{
  "experts_per_token": 2,
  "d_shared_expert": 128,
  "normalize_top_k": true,
  "balance_loss": 0.0119,
  "lr_router": 0.0004,
  "num_key_value_heads": 2,
  "vocab_size": 10333,
  "max_grad_norm": 2.0,
  "batch_tokens": 32768
}
Below are experts of layer 5 (counted from 0) of a mixture-of-experts language model. Rows are named router (the router's row for the expert), gate (a neuron's input weights, with its number), up (a neuron's input weights, with its number) and show model dimensions 0-255. Each number is 128 + 32 x the weight over its row's rms, rounded and kept within 0 to 255. Numbers have three digits each.
After each expert's rows: "gets" lists some tokens that make up at least twice as much of what it gets as of all text. This comes from a sample of Wikipedia text that the model never trained on. Tokens count by the router's weight.

# expert 10
router:129136121154171133074117124144105123155147103096115162088117156104158132081112108040121124177122163117148147136191165123129119091081124135140124098119115168130162052102082151122037079140123171131135082133139119120142110133140150114187151139158108096100123195235113167089131137147134152069110164097106180139155152151105123180084141122125227143155119192109124169153150093119111138139144135177106127089141185091074083168159140116162097147128096122095130124108113084124128132127160154144142105142123151182101120122154132114051149103151160171134145182102110160132091098118127153109151129146062055087147065064110134150088078127169119129140138082058162093181091131135144137171143123046097050123112100129122135087089150146135132104153157114129177157169072138131073123128163113
gate0:117183195150151109079050148102119117133151148110161062113127147176128110122163150135122100144082121121155179178059109138141103077050156094114159166126119141121141121117098192113123143128094101083144161190154100111139132129148124139135117135103146185093090095138093081113097132105052065100155150129096142139169060109088085210087110115131166105149130145119129142133104165174155155168131141140210113131119149131113156135117144159128094066158168147071217164104146152137141138064097120149151141147177076130162106158138090165049139142154124179104089077145124140110107141109102142129162095063121069123139122156138176120164085102072140155109132127123107160192085132136135156158115155075174082186123124141137162145144115131087165133151092085093067108133139117097075154093158132
up0:116235163160020154154121129162126167165143131132104145148140100125148152117127125165089123122150135065145069123104141086060180128137118123135084105081166184121068196131097188092202113159155161134074129112170128104159157079127132128098115166108138086108133130144154143076080131093193077153160138113184157142079112160118098133127133135084096110112113113097121171123107155113161101144145095147152182147117174094165147133122167139084118155103125153133113100213151119157120134092161129120126172097125055115142082044171134098103106131102135071053106137086154157156185159118110123077130151179159110126150151148122135147088164121145099095126098178130152109163152085072124131122164095104121157167097183109132120154170162172124187160130138123151130121176119120137086146149091176
gets: "-", "2", "==", "1", "===", " =="

# expert 7
router:166141095116078190147080066186068098085150127089107058129135152120116132144128115190168080156118139112101127153165078111150153145168136119132202156099112080138132130089132159135131087120179110153130143163141141123132136148140136148147143146208105132134122091173125157142157129138037144118130067147127151119157132125102159186079092125134122083081133105142167156098120136167139101119087214128138128100123139111124154097140107135088159107184180085128175142126144137205057205078165162123141081143119154123091134127135122077155124159160133140117061139140158106163149164203091175141105115058071124155177159115198079109175106139085144127089133139146098166087094110113103116133056151127076097139149104134195134116166160170122130096098124154124180127081135117149152123120185126
gate0:118161147125143121104135137173165146129107146187091129102102077101137177106150132100157144112080149142144138128138099150118073132137172145131153143176117117098108064094159098108137054146137201133109087109106190142119122118158141158070130126098151075114125135051146159103167160083083095110128116123120177153129122136145187159089129093153214106131149155127082168073141155130121107165126124162082133147112093170153162179073093136184143080083200135128097141108127103128111162094111127166164111108089105136144183075137089095062142125160173170143142153126120158092111069109158074139207125119105068085075154099157189102143142113094142082141074128197143108096135171157113135142071134189141149099154117091156106192158105149168075188145148142125070161128100116083145142109164133
up0:120131094191110093141079119133141157137170149064174208078143146098095096112110117085113080104109114141122136114128188155134146113084145128116175129114174116069094104106130143100083062117099152171109125135111128109169134110166112083153122167157162157152131131128060147134122161139117108120145136156077123138114156124194161167226082127141155144152094105129098124166146098119124182126150131139126158130089151092104166154138099133151108058087161154059142188147146168169135152095140146112121181179084112158147088130139122092063124136166078128148095170161114154202137187168100153122106171124105138095170140129083111123119102229143102182105100089112178069067139159125120088170183166107133110114153099111159157149112122125141085106157151076075174134105168188171122137148086098
gets: " |", ")", " |  |", ") |", " | S", " |  |  |"

# expert 31
router:096155155120155086087081125107087108140124142168106104129105143167143111170135171154122163208119090099134164122153119153152137134097117109154125101121095154077138062132166163110146118151129079131163085095120109163134087109118082092189091146108116188115150119122122138066082080120112123100160122144117141113112167124087213166160165165125124123120056140131123180068131099147096128182179111211138076170128064139141134163143168081178166137127117151086183139061157111146161132113074150106154112119123107131132179139106131166103164119109157133138105125139178096082102079142134159168139152132113139117133064094116133088131100132139148217119093074062165133125192142126113058154146201126109078102125090093134125066139122129170181137149145196095144125170068108089153169136108086
gate0:028110152101113137101133126145137060100126098134116185143146136132042195156109127137133136203118109150106145153160144129128086136112206161136142096066131057111119121129050178112103114127113114081115104187126133098153141115156124098115120128129094082112099125110114179149177140086137111204141134127144138154174172121105147135085074152104073146111131115150120116082053163156072141178103160139142104098183137092140140149122125191095138150113143080141104124118070131108192154090140188162105080152094118142130138179072119068095148161139088143134103100059157127172165149115140159159108148116162140120114100147145117191130112114142127159156147129137163146150130098164134137013142134093143112096099143172145152147148115219151118158118102158097120126206137076106124120127157173
up0:093100130122078092139145097163171134082120093096101176070140105200194182171138197136112098090101103157087113139141132154106147130136123181189093100200171085152092177072109086148141112125114129077130082095126170126058108107154096146123144165162150141137103136099146146143156061158123191112122164138112154170121171097090117127136109097143157156101110136121150121108117123075131067105079128063148114102113144114087104103130145132121083099161080109147118195166165129186175148156081157111081110081112082169124181179152126089161112134127106182144138091132099159150080091220121082135109205106112122090150143174077120156136097140128136108127137180166035118155082109156119123129149132083099139141146145146128154097162121191081142097125103112102118151092094100123103150093141130
gets: "f", " and", " ", "a", " F", "em"

# expert 23
router:088095176114123135127189091104153119146111145149123100085134184110106101170154072026123158133124153106113108147155109151096158125057182126171170118157144133158193134107161170107128089110157138128114138121125140129131109131116135204087151122166101105106067105137130177142149135130113159149158110104180137072135158138094083125118113155148138099125126151086161152142119105131165122069065135105133143138130163097103128164142106100059117125072175173105168114232142102106124088062149074163126105161074176109095133134112141103116179113103205121119149060105097134136155109090129140096097073095098100175099179126097121131112201067111105091125098130115142111165147120092099135118100101059152086213112156098118093138132132133147122199125190091197164154139133136164127135168164150
gate0:076086122107145124122161090167149179146113169112152163188153150129114162168090053143168084139130162088137155090136119097085121138119122179136114138118079154174110104127116114151088136085130112096105151105079085084112142094147110154122102105096157067117172032131101151105172065127194110113194120083183137109181090219146142132122124152187194148127091164129162070119158120108062097125098071113127127119137087121138140174088098083095110107144110108178131140130154129150166082141130156101105072136132123129034181186104158123117142162123200151163128159127160113134147108105119126137141122098110131132134131129151095167107233184132090116167160145086130051148144102137145133159062091132118128153089124103115111135128140098102067118160120115150118170135194137107155132114159131
up0:101154132136107192134129087116081099105198143131154170060103162190175136095102062131110094140108121092133128154107137133110187126118118124152123145109153113148152132120117140101168083172144129174104176086205110124167110091181168127058136175132112096132157079124131202193160081125118078135114115155134171106118135071104091162108152154154101112126123128154157072147097092160052128111202191158125124159105102124094133111200102126136121113094150095085255132138096106135153129139104123097162087155182137149095140096168138083127106166107127207166150137101112124150133132094163119134158101082154077143119066139134134185133146157103130122170127130146128101108086159150125121178153130125104115129076119152095078153080067125127128164125133192140172113109144147096168183126150173
gets: " in", " in the", " on", " In", " after", " for"

# expert 20
router:122209134145127146139188139090103122116090122153110102103100093169128111107136083174109140130117137105115131108147141096136161143167090128135107160097123175148116115156146138123112149105152125165095120144138098054085101139136122163142123106104111164118122049146115088111154105060124092092132077133147119131106155144156182108146119092161066109153139112109117100158170152142068118122132139173098035140204036125147103138143129059144105165122146070167106131066139109116162095142143165100132143130196128100138133166179129154156190197166155118174101069091139155161125109171158102133112116073121092175122109089183094091144176175183138122164089098027174154117144139165157150130140163085101077143084114112116127181114185074125142119085176169095185104111072104140122146111132140
gate0:118175154136128098154164109090103225140131140094116101169092108145088155135076073176122162127158052205084104184147141158141167148075207177107107118148102103131148143150148142105068153134127163104093149115091148095086082091106078113096144094098155112132114117127163150072125120133079114191125144100144144143160173135180164132113120163148156114047159096152135130125138111125131098189118147191117158136105130083129103185082142093171103185143151123102113091075125105076094164152112099134090117146139104094158085114111136174086145135139074120199098099155151132078110128112153144194123130121147117110136091132104126110161125200211152100160134118105117118153142147108131094120128125119102120115149042148168182160098114118092151162116126094099107113156114075170158074142221121
up0:157131129114137141112104134129092172140128167130120134183117073202076043097148151149098135118146048149170143175138170127094088133202181125128160108081126140097127130078096155153119114106132142153093118204072142102173098124108123133125114082191116136052107167155123117143148104145050109124160124133111093110144122130109125088113148103093088069118122110100041105161181055091115125135115163129147198136116127104135183127151181167101126159141136057073137159103116093135113124139134103120132146128170182142154109113166163112071132135123192090126158096143037107114169093173156121152171079183091136124126118143155137143135113134179135192122155077050165120184166137045136088150130067124133122088093140097120133136138103106162115163127131111139138139179162132120120140107124143
gets: " | ", "at", "al", "v", "5", "is"

# expert 19
router:161069081069082136132107189116106096124082085082084139148090174090083123174099128138123108099146096119138157123107160094179091208098116098118140093175128135129166075124116146143167123127102094124128164151123089162111106134108169086137116095172130055060159135147133103151135149128108048139155097132113134144170098170157138141116125140141113103103123155139044141095073108100159175144117160080113128160073109181116128120129090150118138141149103093101104131163184147104051135199161194119131121136141114150101164119108133120131102139139085132127158149101201155145082080107233077175171120177102147171194083062079075114154070124081139145118205156139089121106150128133091134116095157143135115121111111138086101141121131100155133120178126133140106134103083168093077102155129123
gate0:139123101158119100097063114127147125158065127098102084131097101183093157143102156099072122144122188094139090183080145124152137112109158091150097156125111185089136123105129177122163124123159110085108161130099099146089084185129156118135141104130099095088189115188143189147092162176190158154111174101155102122152096129141122110090150157124136099100194149141166147095107109114150176135111162142131189128158096077139136079129106048087119086109173118173133134098182184108128145147152138093119150155139146181133095099124137180127125125120063114148106101098069090113112143085147116096137197119115099115112112146114144101157077092187115148153109111252074106073162092088163152132083147151212144121130164138148162151147094066164094106123106167156094116169165133138101111161151091
up0:116184101111110075136158082122101118103142133105131105136167114156149194180144093135133175189106151129074134170110154198120137109167173088097152167033130174145138084103183120142146066129141154170121105065148127148102101151146143164100084166119169078103155140123046133113084135102117126178100117106155124110150149179086137094140082120108125163144140130124138135130175155158080155089118093148119148143124105114110153105103116093106168122077136088116164148118125135186196138096122137121146165111109139107137104056168098182220088134112113038124078123094135133113114168163135170112068122068122158172130165129150123125121146077163109189180127106118101102103130120115112170167184134158124128145177173141056118132128101113111146115167112169097133103188096169155148143059083080
gets: "i", "8", "2", "7", "6", "5"

# expert 44
router:118128129152153135169098145158142138113087117159123136065064097099156189086140136136127140145158083136130111109103128130108149089101108104152137118109111109137129133172082108072146128148161101067156193168138095154164161147162113161132146165109090168129130198172118118104117122163117047188135118191096170101128145142151076101115141144197140114104132156072120157131126145189123126099149192122082106090171146161104121067154131097191094091144212137122174074176074136159133161125094185124074122105125123159140141134096114136117175155140135132156124101084122140112139121164084128117113130126082141160130093096131125121136115143160157127094113154120109037084216189167205137120135163083063053161158119091096098075107104147195125155141110144078149100128098112124052161152115113
gate0:103077063143124182089150152050110128125100161109146086091120128110088102096124168160104073146121117137131150148100121147105162128105092113140143147178129119123153126147151132092178160135104175137085140180215137104081142143165106167133112164080146114148123139163100160083114155170162138147109166121090146118087097185120163103107135135122133103146149067106114139104165106201108176068100147099081112128177140183209170105165115153138137122144140127155159088099160099157076138081105118075186157103143142157223110156149138092183096114077115110169125116111037145048115078123069102161124116125130112074193205105137142115136118071137118198126119180081139186115124143143157142133119117135111121143107067178097160141140134108095143125078100125118122134162134111127106057115119107
up0:153128173153184100092122153145162139088123081184095124110173086146078029096129137191137134144134116122173108136149111113153135171069152084084144161072131100104125131111139106122131133137141181101103082150126120088124128091150146134132118095136111114068119127088158120122092112162175116167088085120070049148050130200169149111098147142147189131182155133201138000173126121128147160055095139089120130140134128123143073170128141114191162117081150111071127125158102170133122105169070172127094115138108128195140066122112075137112157127102162130106156126071143139162156074125114094127130085067096145139110154129152164119121075140124147113136140146185121141129134124076148108130092111134127128113115120150100144102164093139194148105150130151186092136130109169194111157159131154
gets: "il", "am", " R", " L", "c", "in"

# expert 8
router:108104120104100104129127160113114109168156114114162115141092089101089122150141089127112117124187173190124095207137151089166062129122098058118161177119124098121160175168159142108104180111076195156142118089170115141135141094140119091090127158152118127156146092095141145115118182124149077141179146170091136134021091061132089070096079146132177178122110144118088055137163155137131121122147163119108133178112097119107168163191166074150157149136148162116151133163148139128178083182133112147145159154147078108151143128101097132131081105132145112090132140092120148170118104094151142126090116143101162136167149142187170110141142144106132137104098114184127162092101142122103183134093069197216208106165152137154119165189090108105080154117114184089192131106156133115075128125125124
gate0:132152082150146146109072111127115076179107154113137090071101106179117066112134134158108092142162181168122080144103180129173158213131134110160071172157175101169159051076114142145059178158121122147058111149176160110171110109116097130119179109116165126160089110114144154139136145110109100086159097133096161101106161176049082070051140083057112081097125099154139144174112125137151100160126127051147097069075187143141135149145167098163144163156095139131188133105137113072141108112157157104147157125148070174129110138119161112091107137122111129183145131135140158110084063173142130109110176155134098128176137180133199136152142163130100160143150124132091095088083139107184153132084109158152137121106106172132102141102081147165108078148141107089096103119119118124132108112142144
up0:164147116152120087123126119149189157144152129055090134144112120186131080159098127170128137059149170149145092172144162048129067154134177120115145129208112080096146143099100090157151135159149137061117096063203087127177141108122140110138097126113118097183151118083089153149131145142149104132135171133187091162038107132118173101114158094126129119085096131178090053152110134116100090168122104113126152123098138162142117146063123171125115108143093150116150139136165110152128158095122092115112182150170120136129134089094127075089064071162143129133146152103113078133117076101093171113125175141179165074142165117136124176137081095143175158117086125213157148068151150178136162138147196126141113089126138106110089105141144192138112101167177080088100116097151171148132139119108090
gets: "0", " d", " r", "3", "10", "16"